Weights of a small mixture-of-experts language model, trained from scratch on English Wikipedia: a variant of Adam for the experts.
Below are experts of layer 8 (counted from 0) of a mixture-of-experts language model. Rows are named router (the router's row for the expert), down (a neuron's output weights, with its number) and show model dimensions 320-479. Each number is 128 + 24 x the weight over its row's rms, rounded and kept within 0 to 255. Numbers have three digits each.
Before each expert's rows: a language model's description of what the expert responds to. This comes from a sample of Wikipedia text that the model never trained on.

# expert 7
Name parts in biographies. Given and middle names or surname pieces at the start of a biography after its title line (Evan James, Gary John), and taxonomy names.
router:102165170175090130126113135130089135088147104113101140129142147213120095139113098107087112182149091165175151119157104094141094137089096101153154136142130076153187174119139136141112174133087102153123116098117151090141150143151112087095131154170095090115159109134119128109145160115165111109140136152152131129121137108105149116117143169137137160101153162111106110125111170122174148155136129145122151124090137120125174159151129117120134108111132177117122146137104106124141086142140159
down0:169106093103124115095109149140121100132111154120143162157128169123166086118103136101136150093087126166117131112155147089124093096136080090102144164126148148112098136104106121155120127161137145104121122131147133112127130149102125130145113118098135135171113130128137119135109133093138131119143119094117107117153183101133173103120116110136156138089160161137107134132115106088109135120142105127130146134146124149097103102092118148113143097050131156147175111133147166110102095152122161
down1:133110104165144171121092110152121135139135125096168172153103111137156128115133129137128135117149143176109148148148146141140116115141105162134128132151110120108131099110100108141129148119125133143135144117110087112112134132090134123100109154153140121138174161138136130120161135115121111065073136113106123111161081144103105161104131128107150134132074119133155146129175128049138103159146143124104196127120161096112133123090132106160140126183152159160146138122125157152140142164159136
down2:121121125112126139110149100130147149109082107135137140125133196133156121148176099161094146113117154128149122122110111154120121096111141103100109149140177135128106153144169148121098094112110111121116127092092137129114167178135112137089102143144143105114161144112112100187124141114144105131146148122136142084169116137114121157098088145140102149103163131107115126144138127151132108107154130133126111112129127183121137100126113074112129132130147106146102146114159111111107152089093145
down3:149105168144147143133093099145130180178084111116131145145172140129116120122126101129132151091133132148116091142118165110120124178149155124105087164105112128120099141149145204124166109145092129114150088156150139148092146111106160094114120149124111148150056126132132153109107113102101107079154151110128155131129154187124153128119129130137124099144162110131106169127146162140116138108091132112130090114100115100124109117100127159164132166150126099096090125113097106077072122108141172
down4:099086131148124137162139092115155096160098123125116144135125129150177118137168136126120075113135154122151158128168094175117126100148145109148105160125117158120104112140149128116121106145125106125087153155150148135135107152098156143139152151103134147113134147136100114118075122112110178122163146125152179109173134150136163141146143152086158163107148112128103093106125105112124120109142070110132150123088126163122131114066104109121139125143153126084126147141109104094105115112137139
down5:103144107117124129084094119104154117130121117096137148108084099121160128108135167113155092074106135149094105153134166088126167119130091127151119164153121128098126137098135124138114114128164192112127151130111093131149077173118122119143108111131122103161131122088107155168102110139138130147073111147115170102123077106167150160120186105102157135156131138106130140150170130147118120124124156077145159076147127139126131131134119106151131088140124137161136108126124160118186184133108136
down6:131125127111117177095173141151163119156092126161120094156122119173100134130141115089135177152108097117168129110145138139128136089100134159119097148113108166154084099149170113112159136119139136113166124108124088127138083156151154184121159121105146131122118187131171127156144129146130122115122161128117107179107160155168093130110150124143121113139150121128171125126162146119141139118098101125115147109149128152166113113146143120146137114132172110111156156104147115101114116144126078
down7:117158132134111167099135142126156156143101140121143110149123150123147095133137183136149125092093155123106099093098142114128140104110103133104197113124114115084118099121131117127130095153151139123083142121151139117141182108118133159100161161145123107160138146152163085081194152119135142128116154141129155108163100095131145168150122123109167153108133143164100135122115124119106130137105069142103124145101141098139147155121158104122165115161117135162135123155166129118130138137102113
down8:146119145116135137122156132083110151126111130130149135122151152143129121140106127106110113084161115172105161171151130121125136116111140146127166116137150120093164074137116097104166124122146109100165134095137137143146155122111165104134107130111115120147133101160080118116116108120149165138181077151093105171095150104125151099093153139147148118139109120097137084127147116165120124162126138079154136145150093101111097116138150133170155117094113148122138145128132091118121155114130193
down9:137108128111139162119135090158155123111124137159138163126118145118140111136118151148117119110113125106166092153110117163121102128113149180113102096140092114107112131125124101152138098097177145090140067149139126134125153086114116139129130126107110086098093137158113115150140163152101165163148166178119146083110152130102140122113095058119105107119166101102164114146117153098098092119128099145127093079126119136135091142119111170131152139081129151114107140142095143183105135126107103
down10:149130072135136119113130128110104144142142107118121137123134141134119112164098148092141126131140133124151148123145151136122072126158139153067155110170116139064122147141156142126133149126174144155140132131124173159122165110168133103143142156134100092183118126146144109157147112124132133100151143114135120114101081130154125125140107141095162113151146160141119130135127164149140148144152110093111157109133111101115132097113109148138160116163159134152114129100139147128117133146125092
down11:162102078133114110097143084153133126128071164116151124112111092117088126135156105146120107130091117126109089153163108139107131133132133120127137142140104136135135119142121131145144103111165126126125135118103133112152092146142096111121172121092102121161133115111165120128117152141111162131104101126127140111115121098176201125132128105150133142138147133129111130114111088087145120103105080113181127155139137105126108176114142099122127112119107144106124134095093142141128141132122121
down12:127078131108126103145134148144104077133120164131137131131165093115127121129130134082165114097101101178142160160139096143149150141109169154094110097073127103115153118150130153153150091135120094135159107117097146182127131108140164116142148163125130069134088171144154119137154121104110117142099146062105135116111149105133124099120113141112159128110103136140157173085140137117156136160121129086131122107124141114119081109187092148106138080121144145120105127127099125135120142126143146

# expert 14
Biographical career verbs. Verbs and linking words in biographies about roles and career events, such as became, appointed, married, joined, was named, member of.
router:158112130151137053119138137171144090136098121153141155140108160124142097068115100126130145078158100100104125125101113115166135104120118115140157112129131094129102120141175135124149112157110056163126105123145128118169074123133136097136082110110144118168119088124141122110119163121132149129175140113136166162114127165126171167123134135138096140115134126099089124154119139123146143128139121103120139148172160128143095089138123175132161141113138137115152131147117120141130145166136122
down0:166170097122096091116115129113098145108106135136099149135127105132123108203130138127157134132129151141136093154135144148164108153116132168117165108105122114126143116129109129126085130102124132174120115087148151091151135097138156108119137113144090132143116178136079126137125125085094132140116141116113126142123095105132120121086139112100079166125115109107144134121109124120176091117165135113135154166144144095105102130085081114108126168124124123123109123138127128139132128110059119
down1:102150100108118171132129121133067124130145129141140096114154147141138159159097115103146120117159185073124128137132147087125098113167117148174133134152135125157121096157092102132112103143104127118148112086110140089119161122110120129143127152115162093101148110138111135108134173086071146121135127113110167099108120110144157115145114121136190165142110080120133128085103150120167125081141146130166151126165180168118155135161144106177136129145173175089130151140096143095139171164106129
down2:102147128133092152147148169136112147146138115128129113156139147114181115148103138120147156134114094147126105134111102130119140133124135128103117133108159104142074095126048127132109111129125101106132130125133141138133122146167152104103130186157092049134099103163112134120122140147160158168103146160125133170096135103119155108151103138127111143169136118136140116123121104101148117184158141132103141112114144137149084107125129098141145064120117167094106109144164137109107062118139129
down3:150124127072203153145156113136119106109141116102142153135172119114138104124133106130117155122120149145122102144119159128151092137160091143110147142131125146100121167138124154084121140117104119131166122107176169098086120141127126116137122138128125145137102122126172116103125106147126150088138088141131107125115147155111159115128125115085163121141115104147085137126113098165077131163130130144109125138150111116167111095103116104125137141155111062102098102160117082142150141147134149
down4:137117116115120119111158150129135106098140122112126177112110116183128141079184116099143111129088148105105111142141132140150133134155149109085153125130138136105139116063101110089154104145109097129142127150157116116164109102105143105129122157117138101090103096127110141155135127112107142139110097137180142139114092145099086122108135124084159182108110145141107120156114135103114099087144123100142136123138134114096136141128103134146148154108127140143123106112133115119153079119110130
down5:113129107142100135149125111124131125164203106123133144137104107140088154138105110138130148085155125140137133086136120156127124130088114119166103130105112193073187175172126136112143134099112114116149139100097125157164143106127113114154131091066115149099143155142152147134109111079152104087150186095126188124118118088147118162158120134178162159086136120111136115104154075137131135126083112160141148178127148102109149115170105126104135109136152057111125121136121125149099115137103127
down6:102120154167166131154166128132133110137161151140119160166126133141121149135139120092136144104154103159142152106151131122139120117119116183107140154109128124131114162124108096150089156146120160133130082066141142129127136136116099165115135143154069101150133114104156166064148149166146128117082076114092116139091104075142151124143102117112171089083102140130150079134120127129144129135156126117140160145092126103125123119148095185138097097132104139170144137150122131146118125115092112
down7:137120142163141164167103123098131145149145126145138086150140153144146134126166080161088111149135096124130101164086147127119112124106129076056145133143118159111136110140086146124132170124178085120131122140121171160132137143161128165116120139162138137134097151096122171131120118124109141135143139111146088122167149150156126148104136160110169111126125103124139147158159160117135143113072081135100123157103113169157113134114136150116149086099149099095095159115110093110117116148135094
down8:127112147135124092120126120139148146106127143117158089176173140144119164107104157122124106126100104119200139105102136169112122117113132095125141095106143146108138116118114170156154182129135119100164154089121106183117122170130137116138122105111100130088136068110132160177095138131105117153054124134186136114136125135132108099119103132143098169134147101145106106165097136137129149118134104136106086081138116117181125163111110146121125125112094118114111110079135120168127109138107115
down9:118151108056144134141105112104137097160148145157178127147186124126112126156179144124127108148151137144149164096176127181118158130078111147103139126125143131133163130154155128129135123104152102122136124147083120067150100121160150149100107109125146099094079091149133164130113078096123111121125128140131176124099109170136167140109111108113060119158136098143140157112132139146111148147158106102107117113120101171181076133157133117103154130093100133144114080143110128108146131153128126
down10:108186172068084136146132137126121068123130157135150136090096089140103124150111110107117109142132128145107127123131164103145115138129120132139166107139133144121110116119119131151128106127121097122165116143112125101152144152160109126136180136180142100146134123152146123128150099175160091119107114130148112133121151117128132112105149146154142136138138105142151115090111149152145138124087117160145154075126136120097136106134128099108130110182148140102150162085120168174109128153130107
down11:147134105138139139140153128153121149128107109130145124143108142141168215140130134122134089139113132114131119089148135132113160126123144176197149127129115123106135185171076155134141103136131115159137121164100097141143187122175119127142117111108164084139130125117116125162150103139121135161113126110132121144119128142158139207115132139139125082138147158130150123131140141180130139125131132158165094150135136152102131141106126104151131175131065115126155170129119149101121143101138123
down12:183126095146180143145142134122127138096110118104122160129185142120093113105189099118109154162083177173152113139128100117118128136152115123088136156129143157107121109135112164158148136159191101064135172155148159114140109104169162135100179135114093134167135150146139120104123147116096119169139107118138093076147123120111154135095131093095118132133132138098122123114133135118157113134144096135128126114106102091140133151109132121110157109087140173137128117124121140078129116128114103

# expert 1
Mid-word pieces, punctuation. Inner word pieces of technical or scientific terms, such as carot-eno-ids, cardioth-or-acic and muskox-en, plus spaces, commas, quotes and "and".
router:131109117137107142166103126159115076094084113102094102063137135141092156121112132134112144156090141143153100178127137146155096134132157101117100119150101151156139152147124144144144130138109108141087130119104162192109151159121128141125175130164108098130145130128107132153145132120121162141133125156153142139133133125116085111178161107103157144109155112089148111174135131137128092183081106132148149102104177176106108117177147163138113146129147129138115178111121135116146163120118142
down0:129140120130151147128121112152146134131119091182096155128096141118161127121107139154159095093119156115105094113092119108169144085135136143138109109174140141135140113097139110094108139104136117108127141121119097140092156150173111133098115132112080152102127104107163106127113136093134121128145087150115150117108154128157077105071146104102115135128119116144164117111103114114121063140073127155131133108116138098161111134117099120107145147143121116122084119141150217128162138141124156
down1:134167107087088166116123132135113100156174134104148128108095157156090127143096112097101148078137128114174135143117097142110124118143137129164140161127119098119093091114130098137085082129180114108141104144166108165109137152152149162125094120138148132151116117162142106115175107118129137116137111173134140123111143135094120151104127133134154116098132119105127113092098106146167128132131111127151113093123129093123131144085093148164124107177154107115090122064104127116123125160117179
down2:159152137118137152160115087151141136142119129154116115099115142145144130168154134148110120146086113108126111072119134134131083160125112151100143115156194115087094140154126147125100133142149138107127113123124145125146107108165171140144131126108142143140120123160127145099116123128139088130131165114109139093173126191080131131146138126111096103143155118120116129097147131159130138106096102152128092133137128162108111180171105142155125106080159116091106126123116139157178161122131110
down3:122125090116146121086059152151094125120110105162075153125144087112125105132147108130142137134159177123119130101125117144098135102161121088138123146111112090142107090086100106145097109141121141131132192118131082116101127116136129124111148070109146130138148107144139171117109137181143118145115133142163183087118138111164154120130159115132109123079153118171119120107179113091109162125112116123156137160146136137134107155118108122140119142132096151142120125110120146127123094122139125
down4:143156119160141135115118105150135104149127119143134141159112081143092176171145121107144154145124115133118139204133123131135138125088120113144137135119130137118166168107099132135112126102110164154150107103131161081137134146170160137153139123165184172143143151162158136123072176181139171160104093143124173109117117115117122113102124113142084098082120128110129152128149146142151128156081119150118093120083135144135148093117154136165157084136124138147128144157167096127138146172165128
down5:148123085168086108149136146102113110149106101167183123124127138141127155094138162130146164103116153130119123110153102126135096105122141150115156135154185120181159141112132122108116156128154095134078142102150155132098143137099122109100100112132131100096082128150116105144134126152151103157163141167190110094143156127138120108181121113118136142137110143110125112153143121184132110140133146106144134144171097123132127166127151119122110115176188067125121098158100133116185149103133138
down6:116184095098090147116165136118113176154138126108131107168090136106125118084121089155117112125114136190100113157116152088128108072106092107100111151108114124083087159128104099116163144099102126176105120124089105142134110135143142128097096146116123139139111126191152170144106108109126131097108144128138108164122107076145185107123158111102096152083124122149116143156141127120111083147164135144163120097139142181112120155132122092132161137110115097135144147145151176139130139109090097
down7:097188135118158130121115122146123112144128124117141143095106101100096112135159127104142098124098171105156132156144142109123132108137133130080122148105161124145101152125133123122078108142144128102125087105092127161103149173103117128138125124143122148133153158132129097110114125108129183113143137093109100144110085147134129105149084116129158155128151119131131137138109121129130148147141139131141176122118127094131158126111115132142116131142118161118152154127141119136182128160105176
down8:096089139091120130176107076145098108155123144097120118107146099134194141111133166170100129124131090125136153094078118116120112161168115107129101132150087065183133125129131102150128161121129146154131115100139103085109136126116139111136133151134141179111112142100137127122155126137133088133125117122138157113117140158121177185082145136124147078135163123142123128106117142179110115126120166164144128144124114110131159148132126150143141115114098115096113166152181134116155106104139139
down9:099159130112130132151154132137146179096156103165142147133068130095124128078099116131145109093114087113125114083120109123114183121186095132161175112129129160133153103153143110130151108116156081159148094107115096099109097122157122074114111131150134196122114144109155115052142126121090167138110128134099151101111116157155131143113137152160144123109125113143081101141145139135124113073153121103115121166104148105163128137142121154132095141141106143157114084106153092119122140105129118
down10:126142099130107117107126131108093137136116138119159109116159092113171126122191069163142128111145117125105160137078115140178177116161113126092108153103145117109123099119152107118120128161098127114142135091135081106111118156120161102085160154133073158108127157133141082143118115065147141165130091149142149129138151134134157100135136109117132156138087117112156105134099110143090128125121145153112161143142140096123109127158113107159104179134117120129077073179168125135131153109134078
down11:144116095109124149116149123128107092140133133097159126148124163127154105073138102122140119095144123104103138120123119114128160138060155100168066135113093059087097128111105127114100130086118117152130066160081161163124132112130132120153109151123160146121152137103143131105086154149127096149098116140151110098119211122154146110162162125123138149100158137148117114110077178117103122108127152110147139111180135058146180134116109137121140109104133139119127141108153140124137111128125112
down12:140113133140129095131098091126065119125136135152192150094136113110144127121083138130140102104161113182147118131131171101118141115121122176132157136141145148122144124163137113162131159128114128135123147101119158158136116121123117110138133126131163093137106111145125104122120171151088116092127098116138119140152144126154118157099102090112139123123118136171125126165130131146144134122150111111130108088166178127176118161154131121136140155139125111114093069129113149150195147120112140

# expert 3
Short consonant word pieces. Short word-initial or inner pieces of names and words after a capital letter, such as P-ugg-ioni, B-ost-ock and b-ron-zes, plus byte-order marks in coordinates.
router:123111165096119111106165140148147176158118085142121139148118137088140142142124141134150102112133181121130124131138150112143098151121126123108134123142121138110159153092089101107097191130129147128128152134123124130110105096124151159170115112134127137116126133106155135155092150151099125112102136117141169099120139116102092143122148122110147111140132162096151150117132118114127144102132139108093144103095131108094099121132089112150161116159110103122092099155147121168112110098106160
down0:146142131089146110123126135103141131123148136120125168156108090117121090096131158142112089103110171124103157184158141105080137126146104097142153153139144121080147128120150159130132072121146121112083139100115071143131105127166122175139128121132138150133137147128137159155134152143167173146120135164151127158102166139133152114128124105157128155093131148160162143169132150142155127134128106119115110142110145182154061145129150101088116168136094112104137106174158162104104128087135099
down1:124167133095104093140121139143110178124120152119121129108098120132136096113099172135115102070114154128121170092104129152127105103142107108133114152119164090125124135157129107119145099109094147140103137096138116170132097104103138118122147177135127154117144144095168118116153141122143114093091127095156170153085110121065134157141142120148153150150137140127141091090173147138125155109164165146145160132127101151088182150137138108128120112177084110091101140129180132153146125096131161
down2:104152112141131123089118066112100104131123141115120171118109129127133088113150162111112111102115151129136137105114135135137108155101143156106119110112127121118133091092116137129181085098172113134106100143121164139110169111089122132114125153149127139101114092134091093127100138151144150093078147124130112142123128120099126143115149160163154099120128096106147104132130145117110174086123119094102143157091101097117148083137153189130115135135104130170135160124110143102105117081124105
down3:145129101107071100100126163114130128125108129140113160160112109130165116119106160130108107138139181118114188140112117164117170128130117158169128130154120152137121120138166125133138131119105136149113130132135145114140138109136059122140133085078113116126145135128135113125115162170130161121133144132150147161112144136127097131099148144124129173117130136086138166130082170113124116164087138072156160046091166121184124100174128128082103126131109119106145119141158143141117138151103116
down4:114151102102153141105094128184126127108084149162138159144149158115149132112106134142168080135134134076095143177141107135133136123111144116127112147131149105142107156166134146142149142138146124096121092092171100119143116168103131156112087126127140122154144083130130095137150143147082139144130115123097148157108099126138135120128102114116142155114096170190113118132096123139111115144113155134108121133146147116104111128151173134099077162148132152152181142115140151147139116153127104
down5:110153125120148108110124132154188179183121108142082092094105126103143131105141146104115156121134118154129153104120140127105137156137137104164121144122120105152173123100121109138156107098116136105076116152119108089081123093115136157092103089150101172124112168116162129112103109078114122129099120137123109152123122169163131101164149136140142141181140119128120100133157125099059096175141084119151106175100122114140145107129168115083152149131152114091136149125151147125119156166107130
down6:150163097117109137069129125203122099158148122070110107142130100140189148127108122149123122085132152104172165131102104161116131155166122106099123100164127122138120145169137120124144128128109149134097102126131119130108144132128141109147120124121082135149125128076156091161115113108122165163134154122140139147087144112098126074124164146126162139102128101174143123169138176135102145126163133143125098156118084177104142157113144087117124099099103119119119120110145112149140093146142151
down7:080127092112135078138142129101133103139179128144107149142114144136116141136150122123130111133150108147164127160087089138117078131113123093137144081098145137141108083133151143131143112138134161147096140166127159148108129086161134152128121074106100130138148106165139099114152131111143153133080122138102117132104131141131114149095143142157147135105112111134110134118160148126141130126095095146142133160172125119135161141079137168125106112109108116144131148145123120138136163113117137
down8:133136122145137114164146122090138138147147157137127148147127152111097130156133116153108118147155133087137133139169134116152109152124126117087158098087147147079108151163179134156132127094115123117102147133115120150109100150151104082149161139116118157140119110164119119145159167142110120128133157128157158144116144096116140122074129143121165153148145133111124122117126117118115102125152093100123097131098141120134114101118170162149122115142115135154150126080116096112159105133130171
down9:120120134098107167147088109094147139123093133104131100135126133081165124110148145154086132127104142132079167133101138151119138106087088152130088161134130103105170143134130110163107136089115100164125183112105073119118160129101142174109155171138152131107154148151184173123149104131129092140190202146116098137099181148118151080120138140147107115096110147166074132152149113146110093100148127124085162141169148128109132134138116192083131140147119108104128132128135134101123109150150087
down10:116111084110109121157119175182113109143121150146102092139123116104152096101154132152154083113112122135099144149162157140115160129129113106109142133177117121137108113130104129150164128135150097077131139134116133136117094094117158093101158132142120167119140110089120065168121148172127142184109150117170130109120098079123120119126144126128139165161105111141073161177097099127164102138097103130097151152100128152146087131136149136138113101110137134139168055142119145130114147142131100
down11:091160128074147151095144109111114155144122172113153087148106095111132155140102127161116123097120107154115103157157128118092097097138153089082115132107147155098179142126146146105147171140096147120151088106157169102175126145129096082152141124120163150099167172102112127114125116142102169109138165129179139102093155123121185110099135149112132117152130172126137095111111110119080097146145108145176088129138148158164144139148114080143140100142130159140110106123106180140187127136114166
down12:109083112155133153155121114132120152121106129171124183173114086206143145125110114149153101106108118137107117130118109117138168154165190123105104151122147154145125107158117109138121149165181133100106128108133137143102160119122099162107138143122142088093169135108139139119139116129142112146114123092127133110139144122163117130162139116125119126136081152115113120165143144155123102109146152118159130078104143149157149108119146118072109151111113134117136155120140150127105102186102171

# expert 5
Vowel-r pieces, table ends. Pieces like ar, ab, ur and é inside foreign proper names (Par-ib-as, Ab-ar-ca, Marroqu-ín), plus table row ends and section-heading endings.
router:139133125121155161103123133132103121118166132116110108134133094117122128116126160085180086127117128099100127134142121135108115148148177132150071121111128169124155177185115122106156134126162172107102144163118069107116122114168100093174114143111123117087136157142108106109111062094153158089134131130108106144096116100135103131170105104114133140124124126107143098142107111090076133138102136114141114094137139135126129129121116131165138173057145111161144149090172120119165170137110142
down0:168161117126166119074172141103131146128116100160130138137120088074129137159118095130150132096098140131103115114105080100121141112101136128151148182126153134124089078135117130097109138133127122094143158111140133175142151122127112110189121156137139120161124133133144098103122093099116136130179103148103158132142153142131117104111120134110109141129122114130100158099143109139129144102141150160116152124140108154100135103138160100113109079122109123125097103107131152138110122098113137
down1:137149159120115157153151114139160105119134156167130125159145129145154139113176101104065120154109146138131175120114120156089138159131126139158130134164128103111146086154148140132108140133109128102092133119119146139144157098121118115111129119095145154145149109146114166142133108092126138112130106147141116109133102160119160113152154112137104117134095107124142106146091110125142103171095158172129164120165116135096150137141123153112140133128130145116166090157143118142108120106118087
down2:135143135111119110123153126138128124128164148133138118104119102123116120128116111142160130092154152136134146152104150115119148126087142111158159114083151133135148142124157137092159152103133101168117111102113117108100135112116171130125149173145151145110126119152166120143131112173132100123142149111089143079094145152088132128132176085138139153080131062091175123113130131156115131179130131125133104123129122140147105095147146165179112170122177117107100154149070144133109116136162122
down3:114074129105150118112118145133108131093128155123119143202132178105098168142158122146178123175118084114081131119091130143158093161102110146087121115132142133177148139086122145128113129100134129128112114137117152135163163171127126103150141167163123138172113110165176094139177142113156142116116126173087087154112102114103127086130124123162143182112154141144171145129139146099177157126094103104077153146118108105118083140192131147135110093094111114102112120125096099107131121099132129
down4:102122080116147122123162122127117179093130123166144136109135120118107127144152159133132120101149099143136132124141086112149159163130143139124146157150080112126160122136129125130174130120134124104101093089115140139122114134122103122119119135156087100137142127125137182141104090126095121101162134113091137134120142096150104097126133085097119123108131139130174123146120111146116170109120130082161165149138123148132104137125099131133145186132156114129129130125153152158137132132137132
down5:157138131177107113136110151149142102144138114121169114125103111069162158166137126128186174131153195150112129105127115093140134119155074135138139167096174104114082118125155121118056085121131114110134123119122132078129114117169137071095134150137051135168181151136164114107112122096124142153126117138093153100124143137125116100174142148156165150113162174168132147102121115126137163135151139117168121115116088156150139172145110118111102139143111100141172122100124129136143084140106131
down6:115104077102117096111102111117151141156130078166148157133080110134086122119118131172114106130117140095130140127128156137152144089103157176079110069172165135124129095144124138106170099137130102169116135095135125076117107143117127130143150151125148117135146196147073174104136139074115106159097133095135099126134141146118164096152124083131161105154133104131117130137103128141084124133101118133130071125128127110166108092086077134138108129166111128136122125142118102113135143109118120
down7:113104125113141130144091063081133120134154103125170146135138101162124146134128137148121093067096145113116137132129098112142122120145155110105131131116169173118141166064127111096119111067146139102126128120141158136102092152121113093137169119102122100109159150118169161170130123139105146121127147144147093137095122126131113121127152104158159139127099176116149144159103082098115120166131132119153148134123105112095162116095163121070152148134123098122089133140146159096149155119127146
down8:140158078112137087123114132145130126114157085140126132124102103133122109074166130159118152101121186098111137107109075153117125134191156135124133129137118107104142117128114087104149145135151078117128169133137133105143110090119169147156122158127112153146139098112125098125088133083113132139108160161115085113124104100122131123122151166113147134117141110108141154121131116128131132154105106089149176100122129108084142115148126141124118120131093126147113056140122110109152139132153157
down9:180110105165135149109108138109145152095118120150136149153119105116136138076112149104147120120187085089144097136095150103125108159150127162133104119130085130147104117133149157109124120145106085129098107142134135119133137113155171112114111118133136152145094142111166116129105080154058154165097146131128107155135137085095151152083124108132176129131158142093112137105099145102157150101124139097110117142088111111171108094162138122136168128143136145125149134147144098183154122168157111
down10:130156152136126106081125149150127158147163103090097148129154139173097173127113107158144107126145096106142135135138168109098137112126131103094094105142130124145137133121119141110118080125141116163131113135124192148101158108125105103141115174118201125135142134162135103062163115095138143156139166124143106140109145131090125125184117132155110102152160131125089095159091161124145127165113112127118131128143121107121104137131144154101164152146123146151130139098116102095125116161110127
down11:163133081139110122104142099153114097135137110102172086107136182147126121126108188128150148141143102055145110144086130108141116121163117100111169125135147138126123081137150140139146134150150125157149157121165147116116130129150140132107135197184146149139138137150194128131146168112123148142088127123121143083149147162099110144140162111163145098109131132078122092156154153123161148112102151136099164123111144076123119115168108145139114093126131093127187140055140114134132097167180136
down12:143107112123133111123112097080124172141111107127142179104130122133176117134132101171104113124168112152136088157098171113139100091122133086187147155152106135144127143152136114075143127143213098150101092141166153105108168111163154123101145132159106159103160114159114124115137158098140181124121101162147107169140137099137147106060118141137138140132095168135141123132134087118133142113116145107110117143127155132168135115112149119111158158178121065155145146124094163116121105139139124

# expert 0
Name and number fragments. Capital initials and inner pieces of personal names and year digits, such as Mc'H'ale, Le 'T'oux, Jr, 196'4'.
router:089122139092085133199139114098127093112146129127132167162198070129145123139146108146116120131131098118105136180120150141102140089136118152134109129132141113102154137094149148145096086124127112136105065105168132110169103135104099132129159116126116159100145144137115152112150160128134160110134119140130138135119139110141143136101132131170143142107097116132057134154157139121136164071144114198168146148146095098152126119135147140098118127133133165136129128166116112138083124123155132
down0:134104132117092126102124135138153117111124155122155073088123149147149191095098074124120128133097105118126152137131111109125131116110086146153115135081126140124201094155112170172104162108127128123140140080086121196141134152106151141101169135131122144157107088165146112136101175110147137118111092105108143101124090127136135136129139139098170123152054089128153130086088089125129115088154105143127134143118135162131169099159081189129135156101112144161122132122163137116144132151125085
down1:095126108144137104128109135106096104126166171149146145110111000152113128131118146181143081163123105143140125110126163126165121130067142141150100075151138157143119092090117153130128118128175123109103162120131083150123130150106150077181121149140124099131104172089136150132151160167132122127155116115134124120156115122119133101153157103135144163125170094160144151146149138097126119108148130112115154151121115154176126071157149097073145119116096118149099128115160160139180141113135130
down2:096158122120119138102152121114102136165122159134132176150093133130092106122117138140122116124098107156110132133146108134123149080146134118132125114142121099167155073091129128124099147142169117139135157112122147131125115150092143163107128119129134087092139120164142121119143181090110126102211125109120095113161102128180165166161165139150104112128112130162103110128142105140151133125143141097127104133116136105125136122142083127134169099156109127097175153109076108108054150082125131
down3:075143148112110087110158163130138134064098110042152139121173153104173125120150177118151162108111151123171133135130111137167125156163114103127115157120158109122110078130149124073140128131106142140110150127117136124140092115119121158094147104119098123139178114120127099123127120105074114135123108138124147109107137095131094128147114130099132151118123140121133096158098104100171074112171111140120189107145117094154124154090133130087117123133105123088129135140103144161167130115106106
down4:152137108134101133157142164111189134103118135121148139122112105139158105153143105122173098150120119102141123141122142121076155132140141135176136122155122122118154131135127120112129127158151117130098152100122152125131181143110147136151163117139121122135114146104105158124133173109129148139114130124171096086107106093171080125156143115117186154128113115084127096130124117138115107128097119155122115145120144166120132118111074148154123150076104116099120136148081168100118112106138157
down5:127115143108133117147159139140109124115133139173179068126175139127113166128100111107085128139160110118111112131121142138166094102150107154162118135134107086095108114144108121169153157124081137132130141120113135139154174158170119116141106154090156161122127146113130155115180120168110168154093156181166144099137135148092109117151112124109153117118105176134133123148103129120118123154136101176144146129111153101117151127158149125140161155127135107105134163099117123127134085141153127
down6:173140107127125130177129112121122118111137125114154130123144122108121163094158104123123112098152133132123161113139159118103129199114128108096116136109144140148063153131128154125130136141129098101086175124154088126122109122111137122107051095150106080139159110125123111140118152100146124095105157136115112110135142088131160084146126187121132131144121103140105112113156104148123101141160119102118154097170145137097128131129146104103144146159141106130144127130088142118144142117128179
down7:149141142120119137170173110146140104127119142153129140149107141140145132160080138112138116136130136126106133124134101116138114132087146143140132112174095111107131108193166121135159103103130152104146162086148112163121130086093129089156131149176147129163107089149119110081117146155093139111130147130122102134123112145145129136110112173130134093118097112141117159120101138106136132165092075098123126168101130061100147117146129147144174143143141114126125131103127106107151144137135162
down8:130148094112123133094113127127091139118127136171122129108138102099083142170179126139161170152145139086115157104090106078129130164164148113110125152140106141085103184159109136127128127168087141125163160125099118109175134127172126157093116106118095116118138147128134158099116082144130109086121116132160107157137126151126134118121105175134122143099113122117163156102135120157150124160125141114103143105122096131141104108179156142114108123131135156134088135092129157073155123123154187
down9:152142122133092130132109190165138120180151140127134126111112114132100127137099138127183090114138122087150123102166144090100163143130121135158108140106131132165128121146098101131152104168137103104124131122136190106119106127102089136135133117118092112136143108156089124075137091148132151166112138140137102113100130105094133103209106131142118175096065153165119122134098135147129113112104121127113143116157166155122114159113108075151120136092122122140116085140117124175112145117161138
down10:118111108121135148116158186133133104126136130123072151135146127186146065101134101116097153105123100087138145139120135154099136105117158151133135090121130138130117127172093192130142130140122146136131108133136144167129142141140137089138140130098157084133091111172106110111148129143157134135120119141068142099112106106140126098134109109126123185151127126165142092098124132138165147108132109148115139127158124072139110126151153123172161116145160145125138146109121154154102135186159135
down11:141113059122129095135180156126115148146153117148128129142140089116138129107150140119130132118114144117144091113124096123118150123121121156149124126165104056144106153095142104146119084134132099162118093125100103126121151105126110117144122120101156111128095145134102095162124092118126098142125160156094110133113139155125157108123108096144167131136130156131114132173112098105183138184164127112116137074101139133128156147131119117096098129149110114139104157098139122140132096082135137
down12:121098121156109124125129103130128128103171163139113145148113142133127123146144127102123170147122126125149148061152108139147148083075141109157138128099157138140089148152099124136115113084121122137130138111116158162146116059156139113130120118142167094125099135144149112147172109164090127134141132143170131127147121163144090125132129145143089128115107170137107126144108109146123138137153113114104130141123129118115134129137154148093179109144098141114110105098127108090117137148109154